Weights of a small mixture-of-experts language model, trained from scratch on English Wikipedia: vocabulary 8192, 60.1M parameters.
Below are experts of layer 4 (counted from 0) of a mixture-of-experts language model. Rows are named router (the router's row for the expert), gate (a neuron's input weights, with its number), up (a neuron's input weights, with its number) and show model dimensions 0-255. Each number is 128 + 24 x the weight over its row's rms, rounded and kept within 0 to 255. Numbers have three digits each.
Before each expert's rows: a language model's description of what the expert responds to. This comes from a sample of Wikipedia text that the model never trained on.

# expert 4
Mid-word syllable pieces. Short syllable pieces inside words and names, often after a stem start, such as tri-bu-nal, a-bu-sive, cre, chi, za.
router:128122109137109143107118154132106140123130105063128080141149107145176161165122101125106093154124126133099152129123159145107118105153151118137133073144177135143123143144125116093154109161131107112125134131105135101162102157140100148117117122158142125123088119080125159121128186129161134136142151152107132119101121110167123102091145087100131147157136124137157164079101151166087174172158105153148138075121111123162112155102099121107112137131122136105119080082135129175116153119108147094132131112148116113115132188157082118163106132189160115147097140076136117159125132089165111115132144136126118136139158147122127141156125122147109162078145100149146134125143127141137106123160153110126150117134079105147109193117118146088142135102140128122137142113114089127122095126164110
gate1:155144144091137096136118117142118075123148130123129137109172140120118144130136132125183130146115123114099092127143152138144186107129134118115119135075143114129162140154126109133085148073117081151136143161087132156123125124169106097131126118131105131137147139123172148128122132171118171110119116130134142128127078103115160136140125137165117104117129122149075137089130144138100127114153103154139100117120130119164121170112112126128140158127165118132114115156097155098140079134136082179104153166157130103161118125159105137158139192089124112165134122159121114162114159117116113158160096119160094156132139168150161106125125138115149139146069107116150160111104146122135167166079114146134111089142125104112143107187183141090099110156117172149139125100150118150114111089140130
up1:123160142091131113120140147152113080111122131158133100134120146163158155160141088127136127154109153114114070109152131114164167075108124138115119149124156126125129136139113096104112135099110098127139157156092117121119090135160116134155135130155112138143128126115168155149132143133119151109133139140116153140134111108148110137121114126129104130131138078127080150113109162125079139122139114143106113107106116124176112166081100148133163156088160131103115106135085114124182093144096061167117157174136127116167129149142110105140106182113136106166114122151120103149151169104137124159136128143136127147155125190129174127101153097126139178127126110116146162138097162148147162161126106097114126145148093132132157115166169164080099094139118141126159145086147109160119078133161109

# expert 51
Rare-word inner pieces. Inner pieces of unusual foreign names and Latin taxon names, plus accented letters, such as Malfoy, Clavilithes, Copelatus, Gulyás.
router:144137114136100130096125161155146076053174140150124122109114151113094174152157139128141153128148150096137122121119135134145136080132121116111129162167181152087131160116176158136141119084152080169164168149073131125143149097135144135148106112144124104135135152150136139125153140139146173120126117121138117123132109147154082153103133139154133175148200101111111137179116149140147125121107155118090112119157138102142127137158112133116111107147118088122147106120124132113140164133158145167111147152140147116150121113120121092123064142125109171127158126137143168114114152139131121102117146155112109142125142126141127158111161150115077179091124123147085102132113122123166124128124091126127163116086118133121140146137166114129106128095113130102145138073147126109131054137132095
gate2:113144112142163119151126118178122083085124126146136137081103157117135177144151123148149097165149165105143121129145113108125132115122124123173127106125103169118157122116155160105124096140128094158156150142106129104083076140134115121115074087156122088127148128131135117140133142110157167108131121126142147159121153107189116110111104161177179164189156135131098124166123167164120127130101112150089108111131110119157137143107126118145122120152114105116150116122137168127112136147136111144138134120123106132176084156124140062119105149094092119109120156124137130139145186134142110121141129133093105107153134111133159125097162190107107153101112163121144109134146095121164127110102101108131153140135137176116151149114172137137140100109139110064140114111136137104121107158122072
up2:100150073109111142118103127148116154138145124138103114111116115116167119130118146088099149134120079151115109140111118165153141128153174120127115122129111110102105108141139100117105144121099137114122167111141078124100176147129127152133123116135097112136105128149130137130143118153194093137154118157156149100132120138116094157119119119117134080094157106077108121162139130107146134169189109110184108116124129155136150128112147134128088124105133130120152123095130100140138115128174079142121155106104137162136124093110155088116101116139093122152123141130139135104132113129117101124138160145113125124110158136146152185140131116160092126144137126180145125184109185146088121085147130104122133111071169148115138142129139138168070127186185134109094131160145149103158159087115163

# expert 18
Sentence ends, line breaks. Sentence-final periods, including before closing quotes or parentheses, and newlines ending paragraphs or preceding section headings.
router:140114139125126136136119136125077129110156134113121143127117104156145094162123104148141162076139168086157136147121131114105121123087160134153146114152117136156161096132125102145117133101146146098133109124115137140091106055125168118165204127153119130100158072086133123158142125164157166131104105166106110132145104129123144121148147157144112145081133131142134116130149088122113104116165132164129152092138099138119167117102123130117125120122144150114153096093145130114103165169131127089173140151148108140107142083193090102148141151167109176132125152113123130103094162156107145146140152123167116129102141143163091071184148156143134126154148108084140105107146121146100123112149150135118117125122144180132105124136105170126143143112113120109128082101151132120104157123120151
gate0:085120112148163098159125097145145146122152141142148105128116164145102149106116142126153145147136086138140122154192126149170131119140138077132109098113128109132138120148130103165129140158134133144117136123100125094174126151148122111102120123125173133113141157150122113144171161089114118127127134073126176121114062145122122093142128113107103141130099146110155095113113140190125140133142101121173149190126169121123108138160093160143140101126108129126122133156104145103156123119163116174104150116121160088172107161110182126132114143123113110122133138144102087118108144136180112103122061100141133182132139165137104119130076080140113133115110106149133131152103135140087144141113131107121083106163139116114127104104114115155113118146119141164176112135103142109191131149120128
up0:176123118109076139105130128147140177164116110123136126162161120042150137119165173070113125144093110143090108133076119132133098113157105119119145173102164131104118152140121168088138096123114137138110132125130157130138141141159098138118104105121094108142093128106106141082117136141118112153162160149137130131110156079093128117100116097113162110152122098159098140109115086093158111122103161102100116137127135095132099122113153104160119168152144112113117149102107106135133141125141135112151087152110115175122166169101145147119154108097153132112138096121142165106149088093083142127096157167100131079147125121109160144104141176124140119142139137120137141109135120118174099153159102143115137121134108111123097152170164090110146135137155156120126151150139097144107141108144111

# expert 11
Capital-letter initials. Single capital letters starting abbreviations or names, often after a parenthesis or line start: country codes (CRO), MacDonald, MP, plus the piece mar.
router:088086081152147180137087155116078098158115123099121127137110133098127106070141162137111108133144107104146108157160126111107111110125128150151127122162200137135127153128095149101110115132117120124111132162153157114149123133143127138154138149165095146116114122095147100133169105098132158089101099120121143109142168135122168118127132077116143107137105096127134141150115145144129064139164160136145153170122130102155148166123096132098105148187129090133108166153105123138096177100143154151111160128148123131117109121157093129123154124169113084138149117152145141184112142091131121110134123107120113156133146131139108099152108112122134099154151116108147127154098169157112100142126128131110136129175104097110136142134116118162101083139108103149086132115139192121158136114088153
gate0:154129106154103088117146083088132146157154079137170150117168108095165110143111143112108124108118113121149145135140139113135120163166097127127170133124096145136132158102129126142115087133129129110109123134153046178110120125051130124126134168128119120098131118123098133135104125144144133128174158104131108142083127112094114117094153126188142124085130123164096124148131135125126144103121163144137102121135146108119131144151102108122095113114088135098146108102119146165180151139121132101150124059121161079119135133093140177106157083142175134092124125111125138124153124115114149122126127139144169097101148146152118106116149107140072131097117151122131147117104114132131172173118111135167202131121137150108136120145113187119133116154107136100133125125113107109124133089137119
up0:136113097188057133136115098068119146120149098116165130113140100100165097174113140146107103114175105124125137129120145109108102096142152128146176148136097162147130149116125137125117095132110100131099112141171077159115092136068113129118139152164110126137138111143082131148144112171170146125159141119148110168127166104123134104104159117160147102113153105124114103152135141154133127104118141131142134121130163098152147141170101127096079142142086108085103130126113146149186163104138152103156145122123130096100137113093146153112151151135106142130144096132137156156143125114123144078145130109126137110093145152132143066119156112102109114085133165147131150160118125118131118131120156165168182157131152138083131103149120139130099125124098112107119112168149124121142167103115121

# expert 27
Table symbols and abbreviations. Blank spaces, symbols and capital-letter abbreviations in tables and stat lines, such as °, $, †, INT, country codes USA, FRA.
router:093143141144169151174119189110183133127141113109109126164170123140143126137118146095155118144181112177131090103116099117162127114095138137104116120134187089148143150145102143146111107142118153129114064168090163126169132147133117144109132097157106164141123125103150101159169140146157134101102144095181173137128149134097127123161138097138124097095161143130143120131122134141160134122140118141080179170146137109145153131134136133143116133139071133109098145162104118144144123114132143156147116107146133139150132137142125133138147134147133084160107114131088148080135142127111116119140156102112140157149149127105141115142141101162114128146169109167158096138085139162093125136168162095117084135126120092125143110147103133138128113124118102138127158188138135107091157144113182
gate0:116158152111125142152092127136118148100134117120128131100157123124137138128159107108139162139111125136115142150117152104121105105145135117159135113108153119155097095184142116127100131110125137167140118140092117123086186122147161078200123137081126112136118126145163106118109096135059148151156146145125112134132113099098130201160088149130132114108129148123076156130086127120123119158133141113131143116137129101109158200097149092131163126148112118147138106120105148103168132135114088117119184160141111111148116153129166132089122125123110124136113133133146161108133101114177097152137126151151141118131134107147142128136112207127125092103111109106144133129125124137158154081131091085131139133138105167132130139176096124131171090105117185144161138118178137164119131125125129
up0:096135168137113159150092154116124112094149118119110093115182115155114135144134095112154137116132140159137101130097132078142099107129124119142100114147153126162114101153131116136119125123124159155116101168073144127113206137139129086158112111114114123156154147134165088148140109141087186121131148141146155147159121132077136179168113122149111123086149157113100159147087144127134107170115135148109153143123123114102171146094153118139167170160101126106138107116104145130186158127115071121120171128139114135155124144131154124100095145156105138162111134157126188099105116144169086160151133157137142126148168104150157089143131179125137112102124104126140124131108152142138126097118142093113145153135093142135110117153104147142119109106109181132152133157144137148109105146124132

# expert 33
Name endings and byte fragments. Word-ending pieces of English and other names and places, such as ish, ton, ville, stone, plus raw byte fragments inside CJK characters.
router:115142152148098139147116135108119133167102096158078148126140131137107133114128143111079144124148129145067160153105113156121153139162165072161125131129142121118123126136135128126144080143129162094134157145155125096133138142091120137157097132140090106150126131132149126133158140154143111254122156148106128141119105144135127143154113140097136150171129129104112155122106109122144157136108101131112113121156147124166112105093129147101155164126134110120111117146132127147097149144153093124082142157120124156128113151141153091120122119119080116093145150116123151164159149122179174140085112159120100153123127109083140091145145140114130107079087139126156157139165106121126105162113141148103133099121115116130118136110158115170103150097144067118125135122169143074102164151112129
gate0:084145161118101109181102190108195137120110148134078110094151114146122150092110111146124108138123129117110100114137107129134129106117157094103080125146133130193160127132117104124134120075129143163108162134143132123084149142150122111092111115119098127098144104103124109144142103141137165146105115120113097174112149117142133141098106131135138189127144122109147149140126130074096126135126142110128130128127081116106129150098103110127135136152154151185107156150126104111161122126105092125086155111162124092152111161120137102076125092127117111127108126138123143132159133125108089132092079152119128122167075145143136117128130146069108165110105117116092077149145115108148124123151150091098083123161110136136194137139146118120110116142152162134156145153104107168126144134132145
up0:160108133123119085137159101140092145127143146116167139160090156089128114155103148143167142093110122133149140164099125104114141125120124170108171140116143117095079127178127141154146156161132138125139119125130142144123130145081132143171128156118124133120139123142159149156122151127123149102134135129155143136180110129113132106124168118121153098121130141162101145119120097169157112166142117096142135091149127143129152078147145112096095114175123115084094125092115168133136130159163129111172125169126135131123121154118125163166124152178126137145140115129088123143084140126131166101173161106135091115078185120100134128147121134118198126156130119134139121101121142141106137194121098119154178069079137124088119097109166119138146125130086095124090122124121156130100117113120131

# expert 46
Opening quotes and brackets. Opening quotation marks and parentheses starting quoted titles, speech or dates, such as "I do not believe, (1900), [.
router:122141157137150112149121152106099146163171175146151129116184151129107084102077148087128162140126131108102122118149084143174164135095171104156104106122156150149123154126179152112152145096118143117112128112128129118148097106174143171139139144140148152143168081131173165151075128134181148109119130126119118108142142160082116114131169092126129109129163125180116141150158132106096104132134133147144132145113078153070155122136132094160142151089120119109141110115141127110176143136112158138123094108124116128112121129109147139163113125098148168157093113089120180143108142158168131116149139136118116095124167148133112109140100128147120116150138146171156100151143118155130126110101154140101125099129109188140159138113109157160116126124113102122154159124116120155159153123129155
gate1:156086131140110096114149114102096175140144110163124077132114095124142117142130151166157111143164155129121094164092139139144132116098163186140112112122097131134134104107117095138094141095122111117095096133112140131118117148140102155156132102076115147124129128113153139146115103135129179129112095104127128126111132137112152107158169116166132126088142126134121120147146085114106131083093110137130154139124121125100099122101161092141094122119111083109131128132192161139140124112140122071115131093088101077120168105132124111166130110124146141139071120168130130103124112104115117154102166095130110134086119140139152118158150167136091162139109144125140139126121184145123107121142118158091118128121157144214106134153111145152133124100163146145113177090168123101109110125119168
up1:168112150156136146066108142091169159138087150138126121136119158105080114135099136118163115119136117105139121117135149134089112127148134152126091150176117124127114118145127153137165083179107101132077140186128060120167118148125137108127079126155118154110115123124115114172136152100111104093139183116134195090154131133165130150090094110122122139122116108124126102139123125135145109142082101130136129121136131151175110121131127129134125112128130137183119117149134130110094114182111128126107123105110107123140109204087118122125134146109101144127141111094174115095164131101115161111141140165088148111158142092093093129144152083132172111104162139152133105161102155133136124110173131155128115145116159111088136149154135117147111140129150126146143145118109147125168139133107109

# expert 0
Dashes, list bullets, brackets. Hyphens and dashes opening list items, separating dates or life spans, and opening parentheses, e.g. "- October", "(1819–1891)", "Jean-Patrick".
router:097094133142104104186149151125117147155138162164128111126094144105123069105089100120146135096119171141088124170079115128140106146071123131102143139124122118091081113111170131139105155108138161108117105127111161183126098124142133134133124118142175132113155104143106170126127129161154154162144109135137142113108161123115148104152128137142122146094177125103092148163136109111096101125114154136116159121143100105174139119129102123119159156137110131141122125147146163119165105128117176139121108113112149161126142130109139093182146158132118160173108120143114159113117137148165113165141125131143108137066179110152117093197121146142098134161134157168113150147159121137166144131107135123101089146155129146165162137094159121145126147103090106110141108119122149153145124160102118
gate3:108143126143109096109140116170116135156126109106120139095112124182132111127153109126133106165172134137133110129166152156124130107145164152112161085080124140159122112173129095118132097099118128160136155165118115149116132105107102159123103129159167132174085145132136117185143162130092133116074145116184122109141139125146118138148105109103105125160123172094140147104161166110089147079112140146127116166059121114135100135110095169109129172102125118145122125078122127131113095125166110129164157160095113160128143142114098119123110170108147121129121123150129134137167126116108106161136127125126125177136134154155140131129136112155147077130159116094139107103145155140145103090110125173109172124101102095105136105136117093088165106150149147145098136163165126121156100147136150
up3:108100125123094109089132124178114128172111124111169116140092157138136093129139102086170121140097157175120138169164137145118109100120146143096148113116118111114096101143138116087129100098140121144113111153080171169096119114135108122146097130163145136165129151129112150150134179160090157143130143125176097140119161094089162103142085090084118125160113163138120110085159129091130133095103122119126148122088107129145128116117131155127136189149133130131117142132133155108084098139124090134122141177104140117179126143105086114130167140098147119110115103170096146111129119138108091145122161132070122132101147119148136109142116112144143082136136153095149133129149136112158124120130134150119160182100119113123140123118103098108153135151110132163081116138179127168127136148088133